config.toml
n_layer = 13
d_model = 384
n_experts = 32
experts_per_token = 2
d_expert = 160
d_shared_expert = 0
activation = "mish"
moe_layers = [2, 3, 4, 5, 6, 7, 8, 9, 10, 11, 12]
router_score = "sigmoid"
normalize_top_k = false
routed_scale = 1.0
balance_loss = 0.00746
balance_bias = false
init_std_router = 0.0266
lr_router = 0.000419
vocab_size = 37559
norm = "rmsnorm"
norm_eps = 1e-05
tie_embeddings = false
optimizer = "muon_variant"
lr = 0.00851
beta1 = 0.95
batch_tokens = [32768, 65536, 131072]
seq_len = 512
train_tokens = 368200000
steps = 5282
dataset = "wikipedia_en"
Below are experts of layer 4 (counted from 0) of a mixture-of-experts language model. Rows are named router (the router's row for the expert), down (a neuron's output weights, with its number) and show model dimensions 0-191. Each number is 128 + 24 x the weight over its row's rms, rounded and kept within 0 to 255. Numbers have three digits each.
After each expert's rows: "comes before" lists some tokens at least twice as common just after its tokens as in all text. This comes from a sample of Wikipedia text that the model never trained on. Tokens count by the router's weight.

# expert 28
router:100135129123114124115129117143099092116087106101128153157104122116096122144101150144149111146176150123141159161129068120134128150151111124135105158168127153124138127127131122193106140132119084119118144069103107124148137154162159132093142112127129134127098122149105092135105141127087143116143111104189182110140120126087138132139095134143194130151196132146144118127140160103117108147127126142133154144090122138124135093138123138135124083168135176101139125132095167120102114185129121085111159160131166124074084127153128138110145176123141110147149115138141151128139155106105111075
down0:121159101138121110119109063109112147103132180147135147132086115133104162114147089156110148103111159116126123081158137094104115105142134113116097094095106092110131143153129136102098090142135181123145157122137171114151115101103128130105114115116126112101151116139132138120132122078106098142153126154104120135128153144055139099109116152120134102075115160122105161118135157153154173141110136101152161049133124156122140136133139164165112144113145171142127114121146147131146090138139106114162097158121124120073153162093157128143146125103145141136126131140125146172131127119138121116
down1:172119151146148128071118124101121162129139078074121131094154111102150148142164140125139123159086094145143138105131110183162113124117157115175159133145121121098115097104100147140172113125168105098151079142121108115152133117099159136107142134151106149111154116134144127107120156137140156140146132114125114129128095163150078174102170103112104134114135124119139113171110117126162131158136153125106156184135175167162161134130144125111130138133140146116105137123120117130146115140152141174114130131121119164136134141128127116123124137160136096124161149155097118116162086152126120136
down2:116164120136128145121117111134135114100118125160121082114159128122137107146121123158106140093148122169120154105116111099177103120132114160120138120115169159151156197112149144147117124111102086136101151113148129142068143105137175112116107148102122172103127170148139139147141152146138146097149116148111166124102103093087102123129121116119110132100125160131084175142157131131149150134124176144098104126100131184107095113134127154088096171104119136157125109090140171091097124146138182144168126131154149140120147120124157102106168168140138090125141162139107140160119111113176108138
down3:138132150084151144117088158129089140109131146104127154131134165134103121100164103099118083124121104115139135146146111181113122127176103117132101118110159074126135122153109141103157118130106134132145095138120103107138131137118095151145169139116123149125098100182137123136061152130128115139118148158106150101181104122092108137106139118149124150121117170117121132113093096153070143138100091115135145108099168113118144151073122094152122098117167117141135104182158127104170131095136093144096116154191119152148147131086131115114135082085100110107140102121126111092070119141106106111
down4:106132113108134147142130119126119133132117100151132087119168141115115097116157120106125144152111157128101120128128143174150131077105108137166155105099125133198132096127132112101116133127115117167149126134083114163131150128094181126099166136140132149137147151068103164107117129111108135104166118124126097129110148132100100123155124097109151151145158123149175138124140149135118163104105141112099121170171156153145083154116114192117140136114181114111076115131097141098146107162135139122144067128106139097117142119117091154117094147112129122134166142140155129130064156142160118112
down5:128134105133082145128139104129121140152148101116115113114117134133101129141156136117097154166113136131102080170135101173151086142045141147066116134139087110117109140121126137152099123106130143132138152152115158145105139147122114158109136136125165094122106134119090099134131105085152156136120137158152132101119103142134061121128154077115148092148087139156115106141162130138155161092141122119130159145147122150126126134134102151131141113119137138154145142137126076062109140108099123137152104142149138142145158156147126106106119126145117109133101091135148113095113136118148161111
comes before: "\n", " The", " He", " In", " It", " This"

# expert 18
router:123107132100166137128109140060124101137151107119123164153136131114154121159153173145154140122134146107161126139164096153118133167132097114105126122125105145178123122121107086183148111147092113124072149082126121134138100098140135117110121101100141117168135133108124123101127101140117100111151144112130166157160114095084164132144167108153149116112154082161142102123110169126110095165106117130141159149088130149119117106105127099115114099140113166189095099106142104098119109165116121140167115127122125135100125122184121130139131135118125094131137110126111155118159122088114122083
down0:123147097122074114054105129098158066093098154142071173143093124104113153142134134183131098126109102135135095166109095138112114135152151107153108137108147139112121108137100144157114115110118104131117118136122173090106107107116130116129138144131114131104120131132136141164139141129103105141116090132165099135136114156141097141100103131106139108100102163147086138139159114133123096125143064117133119111134133062101133128134126131120110172124132090134096081114134118073154135141098125102152107165149098135133136135102113119143168146172117159187101140119111120134144120161141125086
down1:145085138107175123119128150111100147141104165097101130175161135097122119127167158097149167096113120106126110169091155180082110145121105125118163161170133122117122165118123138130154100134142120112139175148120168122096135131147113149132098124128155155129158136139111121116116107107097132129124134147138113156132132127163091117123151087115116118140127133123124083138096144167089102103131126138140143122124130071151077166134151101163133105107148101141115178106117096128150116129142184146134175105133105153082106117118152151140105116156151104147146128157133123141175125135127138090
down2:102163152124147143134118150136120115153130130157074129143085117086133142138157142093139127094151158127107121116147111113111133124133155089126122118115121118117147106128099132124093153098143131106150090112125132089115151146109129112146146143083138136120151102127171104118108104105162143127137108172158121155143155113075128131122148102133130138121102103138116124161132076172115152108144141127085135171105142097090169117140097152085111111151123115123077105146063110126153169115112142139109039175121105134128112096117099104159083115151117154173148107069122143128130148126110147125
down3:073137104146087132124163146140120118123141145138128110093138132130127114169117134088122147143148171141094134122100095157096123115101146118093134125142144131201154134101092119120156153136114110129143154137150125124152097118124175176116128102132145152115109138127174189138125128094120112123148098093108151150135150151150102174081133106121134135143144115113122147125108109154146107137148108100120135136139085114140176196134086124118154149139114156146164148078115114158133134087148119154113141184145163098127111115147126113108108134115125152151127109125116105107086118099133098129
down4:083130114114137094057111162083135129150123131092136137152153168152088151141120157144132149114127128108138184143132122149123125133098135147133132130152126089110121100140143135088116102141188139141122129134103128119115124125094130110080172105135147159092139084118141087152140129081122145138143125140114129126108138079149112134128137109083144139122135135114169116162113139146099126137111093140121140136155134144128083122192110164133162130163127146105126136082142142095080118130122091145135116140112097179155104114125130127098078148084166103086125113178137162131112127118113130147
down5:096137162198136138132141138118161129129124081165120122132131120091158066122088104147097117122095139126176130136136092119126117143103109082145132092098176129159127089109136130132139176105121084126145095140133137121150161146110110144153139172121145144145172126097126124106138095135114152118152143133163084112145144107086122135133125173095122136119122121128106161098128126143157091117116130146153129107109156110132167116141114125165129130108132140148174081129091118104142095102109162097127162160115123112135131120149135121136134117138134119159157125156096092115165125149121100128
comes before: " |", " in", ")", " for", ";", " on"

# expert 20
router:153125151121138147130061146118090085142122117118097136152105124104124169146136150121117126129111134112137126131140123098103134129155099086093131108129125171122130129079144131121159153143130052150128144130096131159127098172098111101133142068142137094157135146140152102114167139147156121131128174109185170132149158119118142171126167120137126130101135137157151153102110141113101084132139112096163134121127164136110125119129125087099097141140132120139078129141138160126133119135124120135150087151136121151119100145156109148141132169077135145136138118142135201139119130144094127098
down0:092132134109145113118077149136123124160096155125131096149169136136126168123109144105119140148120080156151129150157099138103145100141114140091094134101171128091111128111121149145132134150146151127119091147122080115162094115098106093111162120127141127141109163121075170137165187180104146144083151159126107131139146127146095134103116105101087128136131102140097119114144128115133135176150093158157109165132138122162118179118155144171133168117167142151101115156127100153154104104156112115154126146088161119122117141130130118155140181143162090148193134149097148144120120118156140099
down1:124117114152115120169133118130194147146102145129125141143165124107140125125180092120111127099080091126107163127075143130130090121116116133112129145138120129158099098135120135158139179099097188100132155113168135132097113060150154152152148125102130146136126121131125148144150141157151143154212126120157181142173151079130113069096122152092099108104117141126034124106145117088123150104145143134119168117098094112137156143145095119133127144133107114148110137087126149133141161107089088141112086159167127139120136119141107105128150077097113077087123139107120108138098120145137109144
down2:162105113123118101118197125144130097144170129153134161092132104155080118133182104132087067127109120149112128135158123145160133154108147140140112112130087099113093137100121144135173124161115138131124152102124151126139124101153138136127159146147179138158175152091121117110104092179151123126107137088147110210121170140145114116155173132148118160135124108109087130110150137136165123108147146135128128115122099074130094093112135098108128116136115084120152078091108137129125143138116085130138168110133142106110114126097108126128152129119142130081123101116154105147162138116106133134
down3:152158131130088131132129144140130095119135118132152120115106146109175095140160137174151072125170089114113156131082134148117071073121152125148161102118177164129132116125129117116146137139132103108115134092159111117141146127148128110122133111121137130116128157114157146111098084135116141161117093137110146138180110145107101174084132101115143168116127133173036105136106142134086120149087135140076111155131127095129136108116136078106149156121174147137124141120151102126118149097151108153167089168128080192117106131118096113126146144142071098117125146115112122107126095134098143137
down4:117131113122134125135150129134112081113108157173141136139134079134139134152121119132120149140113106113110113128141115128124177107138078129067109146119158115128121131159116098119115130094127158093153126143133127120089133112112139129147156119098146151108118125133096169127131137115123111130166106159192123142106146112153151172102149145139138112091120101216098136157136129127176115132095130138175129154125105108130098108160152108140155186109146191089125112125098146129074110074137116170108147111110123156137124154119095106139129173107121102159107124103178124139100114129105150128
down5:152135134089180155113122156172170126095111155105120100140140137128154154120113147096101127149121103136116124092078143115113117093143105138115150132077120075127135113141127175078118144114141120094130132160134146129112142105188121121105129098124161117188117123172101112126138132107127156108101127096138103143115054130136104115086106077111146175155171079088096140149166089134140082109159103120160173135164118134127089145121156079146140123119096145107141047163170121143197148129129150112180141110138113112105124106118107144121098116135110125134140094185074137125127132142177153147
comes before: " the", " that", " to", " a", " be", " it"

# expert 30
router:128142147103132086145100174146133160129118120159143143159131103153100144157098160141146145140122109109186137139145124097148144148141156150143122134112107150085107119086111121103129125130100151142128147058132081154134119147168131134083153122102137160122154093090129117071154101146109135147107187099144134150150150115120157130132133145180120098146130138170140133106133121132121109124111114094094119097095099157108114100145118105135134105153099094158093125081089134114072120109115113127157144127154190142124112157151120073144146128099107119117157130105091138124114161120106129128
down0:102136117122131080110118129101159137123143170142110105139119140125152169148162155135107112096137129095120129151177096124121109072122119134100102143150092131169109158128138105143145110106144091177108164107128166154106118157127133135174098133135171111137114101139124106112108114100179094110076129131149139107121120118118147165124119122140114099085137134178091161095090153110147120130155112181148110135177148123148118111158128165113135110150107122116090123117163166148120118103109162177135133113140106127100096135109121154113165123125149142195123113140176125148108076108132118114
down1:118112160113135119159119114131096139143173128136082142157131141076127091117109137093162130120147129134109099125126161144141183149111083119121106177135108128147131104105166137160140111097092169139141146136116076149131121101154121085099129103116115116140140109152130141144134093123096153121129125119122114101134129129133106157134116157120096064101135088117111139135152102121123122081136122124171094114137112144117116140126124104133109127110155107143135121145122111127122097131102114139111162140167133106127093164109154072102096154165120146132121104145162154144097141106143115097
down2:152106128094131134063105122143119117075106144127120100102133164098084133132099128138090123134088145107115169117099203133094207123157130103150132133168136134142126150141133136126121119116136134114103116146125084143123122061126168109159138124148098146113163130113097132075090166108094114091131137154099140107121121110164110121146112144087137169139124122093105083118076131125072100130120109128121138174126142093167118135126086135131115135116117156111160125107180101150149113146100151139097150151148143123101132130098141091082105151144102117144131132117163097087147184127168105128
down3:100126155153141136135129126107142106156112129119119123140120117136159107155152097136140097144115148149093156110134091073164112133103099118139169139136151131150078116136100141135096140155125114140159101131152093143110117167120113113155158116126089126105132142139138193125112139126159166127105135168164156124166153126141156103138128129106064127141149094109041101124117072072140124119088104161110093140122103143107098099129098122186109135124142093133141135121137152084117172131167111154161149118117158139166155111096159128138175123135116108129117169114118126135112132155112101127
down4:138141132153139125104128131114084114139147127128141142143097126155111103081124129135126132110099151119089104166126107085148142167119089197111118062133135099171152130103094080114107123131142141141132140090133128111112114156124134178118142101098109097124147126130120145164121127130122107088115101162124105144132121148115122141132186112078100143153152169125089143148123153176167178117156165147136149150133114132119125107118120163138137132123074146151160115158131132154162119123130142151145116130122133139157102122119163141141172119148122135132124124160134097156104101081068095177
down5:124122124112134131132092110133140106112165112107138093092162130104094132112117130124142103131099167118107124107088128125080164141147157109115102133158156115110156127108120117121121132180123124149140131119104154128106123157123166094138106123122124072145117111144115117139103156122107130129158109140127144129121125118171095140180133148151138116127133096089174142142128147140142115154176110162147108117105097149158153118150152157093120171150154110124119160093153149140139104105139124047136142158186107114116061121118104179164128160152131142154118137118149130131124119134144098114
comes before: " the", " a", " his", " first", " their", " season"

# expert 16
router:139102164142139133097114098110132120102149147156099141140093165145124150113121132138147167146156114127140141161139145102151128142118157138160085130185100139132116095131115133147128141126106129113099148096129107182132084103135143112128092129118076119141167127085119098125123130142158153067104177128155169145146112108095164085167107102122155122122113109155153136118092142102127107158085128128148129148087096077127111098147084108134077110137120130093107103113150098105082116120115103114085116104125162154112153141139144135157112151110128118132150122138071155150148160158142124099
down0:129159147170098152183145082133117162132126122142105130127166117166124141130133106128140135170128105096128094157140106155141117148138117130121159121107139117132112138126118171116099145141119127104116135137166132145118092107128102095166101103136102132126136114152122093137094124156113150155165123134178135074103088175125131150109122088137118115119102151148025150127137155088131167126102135164145155121141141166135147137128123123123156123122115111127114103128097062094123120189136122139092153108108149121165093111105118126115173127121146170113160114165130132138104134141102105113
down1:097120160102140140083093119088123116130096132171124127143161143096102128160126141125115106108118153161131119103116090166125143132114141104114139177129138133123107102152131106128147123117123150169126051129145139139118100155110124126126151164115114109120135135125126145098122106094096122082094174108138120137137124145081096099102170199162136111109121116094132144183142137106124143190151121150116126139107140150113134135083141115173125107153154154130146141153085116114100113143123116129111145148136116167172152150125092139154123137113142127191151172136153123106129147140152105152
down2:108155117131124125139140176152147125131151120087162101095081173107063135155148134126133138145139163108110089153153115120138123103177139113140120125146124130092160100117070126141119156094117104133123146148139122106103089161153111102117105079120083142136130077116149113144147132135202130137184119115183154126126124110153123089158127150123157129142124127116142141104123157154124106113098153145135103149149139134106119126151159137150181125135112138152109112117144094130129117120159179092108126140189143109146118159116115144109163131104096153189148133202113177124085090132095144151
down3:178111092180103150129115128134149147151116117105113126133138105099125147105127142151119146105101140111150136146184143090110161119122119111114105118119106098129192109197171102122104133120127134122130146138136106174138145132127131146117121153179096138100118121153107087161143150138079141089127101141165125117096124126120123117104129102110185137128124142119115112112105122158128160144143144137154121147145115110097166129139125162096064103149086130152099129122125093144151118124157136119112128145165126122116180141182163105103154159121130103138132159133137129145118160112134107138
down4:103120164114159136099143101116146119131105113161135137125134096144173125097128127144118132122139153098102154143118148116126089089114075179098120133131128159108146119148123161119102124140154115132171112120133113121112100182148125121107161137082123099144111166140128131146135137103106163141187095145130148110161132117126129144146130098126139124131105107125076112135099124161084106117107116125099094145120124142130092145123108172171086161098105112159106132095102114117130128136134152116130112096155137146184151098121130098110145165184085118126068118100169110101147153159152159108
down5:131160159182089124098141111127150106146107135138174136101119163113161099125100134150140151090118158092142138139124145110171119073138168122151115133144132095090108090142125112104146118123153113130115141112135123181128141106134109154134137161159128111159106093109146127131135138118090127149179152119112134103115140138150122117142104101127164103111150123143107166120118112142088133098122125091138146106119125123104053133098148130176107110157078138156130123129151148142103127104133178133174135137173130120167120150123141116088095093090119155117146150116120105132152143136074155152
comes before: " the", " a", " his", " January", " November", " March"

# expert 7
router:135105132087130112090119142107107114146126081149134135148127110171116108162141141131143161129183180145174142145135114110155178145134103084111107192137116151127123108166073117134154094132184123115135116104109154128131101144109126111108127145139174133127169113083143090106155114098096082074159131100148128112149144124112156141121126107155128124106154132159128129095152145116156139146094122142102136079117129164093135104095125155151134122138102133136152114134142116146115082133105140134103121142130127141128096124141139115169147126125157110106120124138129141123129103158107106096
down0:142127168100105140119138145124121080104076145118150103136133110141139167145116111111089152115153123098119076104122115121158153136125155143124130142082151100135107165118129122119072138137118157162099124168174135130154144124125116084168141133156168140139135156087144125117139156148111136104133160188139088143049163137130144120101126110121110123141146088141111160115120123122170102141129133120137134119113141120123114122137133157136151152168110143112124098163159122140074166104124101110123100112125105127087082102167124052171118110130103146083068138129097141133160092112111148157
down1:128114116082153113128147137129132136119107096109113141152114122100156118091085133158118097129111102159118145152152147079104169124142118097139101143113147157148083087141106097106104158143120097103123107154106150181096079088189150134147162092137167112141177123100122162108098103173135114085126122154084070136157109134154131132117129141126147104134127116125148146128144094138106099174162125089174167130083119135123079168163146166135116182113112123118133108109148134136139091111134113125160099097135139171168121127151144122145121111107115152154107112158169124119142139095133100134
down2:143127127084129161163095154122128124121122141156161121123131125179139111125092146092143141096111195128168162169134146138158146103134117101136081110111101126127105126150145105193114115140178112112164143154145123108096142154144112112145182129141127096091148116131105119133079061081136112126135136123098138098146141114132134073119112187167094155136130147137157130124084103098079129120164162190086116134132054114113078112128115096100121112130154127129135124147150138145137120124113093110135113089101119168157150132122128154179168141110118104151140145131127126117143144137110110162
down3:133133174115174109146136122159116100110170135143124128082107158111139128142121116129113158132127127137102135135121098146167121087131086106108169102110117074111132091149110137173119095099107102174138134131126148138112131162122122138152129111150127136118111121152083096120123111110137137087153120113106121145106139125129112125118103159116136141173116152120150102128126142118144113098108125120119140141134104148151105112107134100141133171100124122152137144118113164096156097162177155121084116091138135110127130132105122105152163105079093118116096139134132128070144121122097173146
down4:096136107122129112124138176080140097120161142122142117113153097136098152108152136090160156125153135129147128132118124103132118135120121181160092153102093134154139081137113134141106107155116096111103132098090142128140117138126094152167143124123104076132124132099087132107113107141171099115123123133118128093148118123094099073153111167152153149150134114125112125150194127074114098130122135176113106128120097141154124107174103160130122139128112138114098091106120114143129148126115153081141080130135144118103118105154142117115152141120142157165094140105098087158128129119097106115
down5:135138111121090128115148127102120155132101128107107120133168140165106131140182088121093152148105161146131137125079140107126116099109164151137117102175132110141157128121167121152109169162126100115131108107138139163079113138110160135136164153184132142099129114174128162128136096186136143116081104161154150119119131120082128120116128166170090123139133162175084057102110121135134115123096113128125119102156113164127141142168136118125138125143138109120115114083123129120126085154104132128150139153088115148127149106130141125101132124165094127143137128120110074132104132151121135130
comes before: " the", " |", " a", " his", " MF", " DF"

# expert 0
router:131115148145158102126133115132105106147131130111098131179124158148103120140103115177130087099139168125132104194146105152086116121190129128134105139139128132148117075113111115140136080117149084114107126121130096095147120179140185078136107099148127125135126082134147111130141127154130132099141135113153148110164162126105151133134105134148120133103138124133144104116124185157101090152122158155146130140107148103127117069119121115112106085158124159131093108093149178088121101135126120169123099109169148143134138089158153128117128132124137077136133119144124152108145142127133102138
down0:112102148182109134103143126125109131163093162143118122153117142147142152158144098124141104132158123146160145121139111106149102129125088083096168146125116150137148122110139131149093159141123144135132133107127139143099125150097134124136144105166158154109145122082134171144106111106145133135130127156177133134120125145078109138140130119119137097158146198129097143157114144087148096112081130131134087130136085139126146104145099136153151113114134160116123167173151128143165145140154091108098172144123166175111124144127123139093160136127131157065108124133142137123154142143106056113
down1:063085110109133152105133131129110160103126135113108111132084122131097167149180111104105121101106105117108133129171104111150134148110141146094112124144134097096148149109126134132116117101141118108144145133137145146116135127141131148117107176071137083129125141168144061131120116103146113093090168154122135137142150132079129148088167121127181102151081161183134120159077120143132114125110092136108109114174089085121132147137124159165138125139134129169140116112203130148133124152145125132125134125107160128159144141119110117146129112132122127113107125135172142146127134112116136167
down2:146122136142122096067071098138142099139120152145108128101167111114130114116123123147113104153128141149139152128072098096126142153100088102118130174090138092138162153112102159155148107139101146118152141148150118151115086196123090117119139087130179106122163107091112167152164119130180127098125147153126150124126145133087101139143139118117109118153139148142066154120163125137089099098151106116124137114137123101099144095104158148144130100107135110135125136131109112107120134076124148160158135172175170123118131131130106149094126144135115106143129113116154142071127086106118118102
down3:128131114110143092097173129170126159146121136121149147112121149134154127128137146109126101162195066145122115099123131159131123128114140100088088122158114135103090122111122118151108105164138112129131151084083128130137122106113143155105129073115130115114142213181129100145135096137126125149159113123087088120104085148135129124139093146105136103123177115105160099129130189139137142145120111135126133135121119105118170156137094105101114118159116138119156092150136140104096111130128141130142116158122095158127108082134117120120119128128138118162120150170106101200130107144119118118
down4:087128141137144093125152135112127150125151151118127124103160147135151122102204115140150079085079137103161148103137106102112137153139113166146159131117140106093128148144127129161133152154145091171101175168158136144112124100152104189149134147133110122100102108099104133140175094144171159086132161128107113134151112132122101137142102137094139144129122136135147095121136117127136123137110102126123141146149144143160108089124137168152145107140132128137112117061116135129111127127131145122094114120100131097160134096092149170160121141081158107164146153132126125154153117173167146162
down5:120128117129129145130125098144101155153161120136141104138133129141138109140149119114140133111126170121096086085143124120102131134083124130116138099067150171173107166116149116179117138113123104141171115108132141164142105106177136147110070128102136116114117152182127148170127149088127127153101141107139115137156110160161177159119134147116154143138130129118102138081112104094148150122112156132150146136105091113109108091125114127113128140114086100099115112119119108168117149130122125088111103091128095075107119154138083137133102183202152171109136107114139137116115076131127107105
comes before: " and", " but", " which", " who", " in", " he"

# expert 9
router:136093125145118170123117109135118140153117145100117162135129136165124135147107111137162112092149147098122119163120096124077168134137191086171124139152126144149118147123126103183141135121134128145122113104133071143162086140141150129117156084141098156125090107102137085114140141121115088161123119099131147146142143100128136131169173116127158138145139078140135095066155149106116111121102135121143117120103134144095114121131121127167120095148152146141143116146113114134134110159092131107098145089124123102101126092153116114138143102136150104133132135144130154087162151112088083119
down0:152115134092138122127131133145158146131150139089138120115113101140119128113146153108107193133098169139096107157095148157135154145093132105151148114136143143104148111079153154126108150095141131148128104133159137147157135135126117109118139106063135120119090156132110116120114101108133122170165152117121145142115093139123150137134185102156125098130103099133112122167119152079079089107141154130108137156110134110152099142063117151115101081114125096143149151126097107186117153108117149161133143109129118088108103149107162170119093079140150132153118120124122151135086110098156149176
down1:073151113135156133093094085170189142125157091135109137159116174115143142136126159186142139152119137102126133114191110136098152079125126136110126142114146095084148093134104110164149141130145161123173135154125112109169171132139100112116133118100137144141112118122122114116135109120147072129148138136129103134095104156146128152132148160117104081160130131145117136142137142143123147108157131081098130145132117133149193154103114188119130135120126129128111120079095124136137168166158128082153113125129127132089120130141154108122106092148169103125136136136136130143143117119151143164
down2:149189092164175126133103096146147183102120107111118120124148173122146132109173142099104123149114077117101161150063096173133163132149103131138137144159106104154125125135180133117140176116114116116161171196138173138138116136105144164158073148167099152138158134140118114123126087150145154133152112141122138092101121111161111175154142120109117136154107147144148125139141087065124090116108099133111166122169138105139155134144142143143108125132126108156123056140121136152162128157148127144147104094137122119141128136145087134138092113105132132155161130121141129124142129151163153130
down3:139145177101143156161127111089126140149132124137147106112098141169130160154137143150171126137159132129187104147146143121136145098144097148112159135173125154152129135121142125108096075184132159131098158136113102165086143102134147124144117129103138140128144154156155166142132200109105123151075105142148116166084095108146151165148103097129170148109161148104148062098109153102136151100142148128190105112130110158129094123132092118109102189127095115083142143087095131118117125130141085132129171133146133108172146132118148149140130141122093108125121158121131120145102127128110122132
down4:144093129087100121114141109121150141121122155116084103118149138085127124140143092164151101096146128154150129098139105144127130102121144130155115165093151103154120118150131090131111086118178188154159115140137116064105100090138105141111160116106094120095085122140095160121102145158116108099122126172117141147098153120064124144134145153145124176124160098137082152119161110103120092096127156129111139132137119170112140103161118143104124070111139169115121132149094155126157134138134121093143167112140156154120119086102149120106172131148108120088156169148129157132156106141099133144
down5:140080104090154098139169134162126112151133144077143088141116122144083121129173130105068149135125123102102125107155143066155138143089133109080141141124091117099112107098166117135147118124141129118149116128139118137103111137109107121133146119170103097106099119163163089103135113071127132093105122104119159139128116132119141112130141133134075147115151126127161124144167158124088164110129159111133145146122147123133176128115172128138119111172125167119150142151074122073134195071123114116141085150135127146158124102131117145092101124075121120092114074106156123152121141110099145131
comes before: "\n", " |", " and", " –", " =", "),"

# expert 5
router:116094156104179116125138119140111133177100090155137141149123185115132132141129117131138099110153161112153164113111103144132152141123125113096144174126098138177110174118106076151182077132110106131120135126078156144127166133098169129135093111159153118135177101118153090101122125115105123112136134136150157162127097121099137098131155126146151140135150105150139146117117127169142119165122103137147181147109152179083119115129119069140088103150137194132104099123117124144121108143106132138146119138094110151094159110153122122117139168122114131128147109164133154143164130087110124136
down0:149101105130105091119124115133158126074123127131091158124108131148143120125143105128115132120168132129127088110095092139124096146118130110156162150113093107128143118185072144121149130102051119097128119138129100108090097094116163111137110154126127145109108143171111144157124138151130146197144139096133148100136189168158135168115155090133164132133107164140098138141156155119160121150112125118101146141123105088125113152161133114167131126122091101142101138151106141148133098158152103155168093160101133124151096093125149123119126165145152125143081144101154155114117122156092170156
down1:123133103126126094102118109119161109113144157149108106126123140148153146116165098113096148130154171123066133127132146152126173115101101112166073139172106106145116099111151152147185141144124129141104107100145180150151100116162107101109149128096172147134157088112138060129146128145096168151116156128107088127114140116157121120112126136136146134128105178124108134106087118123133154135154107095130107151116109185159123117115120132122132159115102104153114086147098109110101164120125164157164099121120136162134182113121121116122149134105150153134142139148122104119124111103115123111
down2:158172104138114102149150115110145083168125133133074120147111110081133145118135171147092126116181114142140104144105123097121076130112118173151147160155175121112076149100113119105151101092106122126127127138122134126121118119109138146086122165139125134095111134135148090148113096135146105122094095170133123153136161136142113126110140108110123116152141137114149128172080092145152151108135119161109103153090140141096111123101093103107105137135145122128144129097149158133134144115127140108120117089141096151097104149131115120132157150142114144185154151106146108135105145126138117162
down3:194158122146139099113102150159139150104145163127144119116105107097095151118157129125145136148100166122111087133084098141161137143140122110112140135164124125075098094123162119111165123146148134115067109148101169135144142102150123140109147126168142127122116086145136188130088142109141148131127123143123124109165131117139138185162124146135105155126149112108060121169148149138105148133105114138149111140162115098137125140122140110128100140125125112118116154089148059110140131138127146121082145125086116141142137174067109103098125102114157127099126117114102175142103102150154059103
down4:119109121119152127100143099116145106133112123119120105103174137065134122119137136131124128114124098116089137125161175131121149132105082110103130154110115177149099157118134121140124100071141123089167142121114146099116193106112124125147126154124103146097176124071093101106070118134116084124141124121131097091140118112141110109150140156086148102117127087124124101144130099142096133110141123138167137070139156125142106081096141142115101138126163131100111128108137120143144100154153134107124124143134114162085147095069093152100104163122116105058137118092150136127121112111186133107
down5:157120137124139131141104100136137150106089142081142102146134118065115131084084120146152144155080143128140120105143159214099104140116154149111154136106134167142136105139141125165107085113176122141116105113150143105109128116097100101159127145141136150152111186078143157147118104162099114089142137159159118136098174125149123130088159104136143119121116123121121110121113071129080124137149106133148148172106125148158152090108131128099138124116140091157123113106139128118091116126161109158136147118146118104153114105126105152107107098152158133088097141103127061153110139059122147103
comes before: "\n", "-", "The", "In", "==", "|"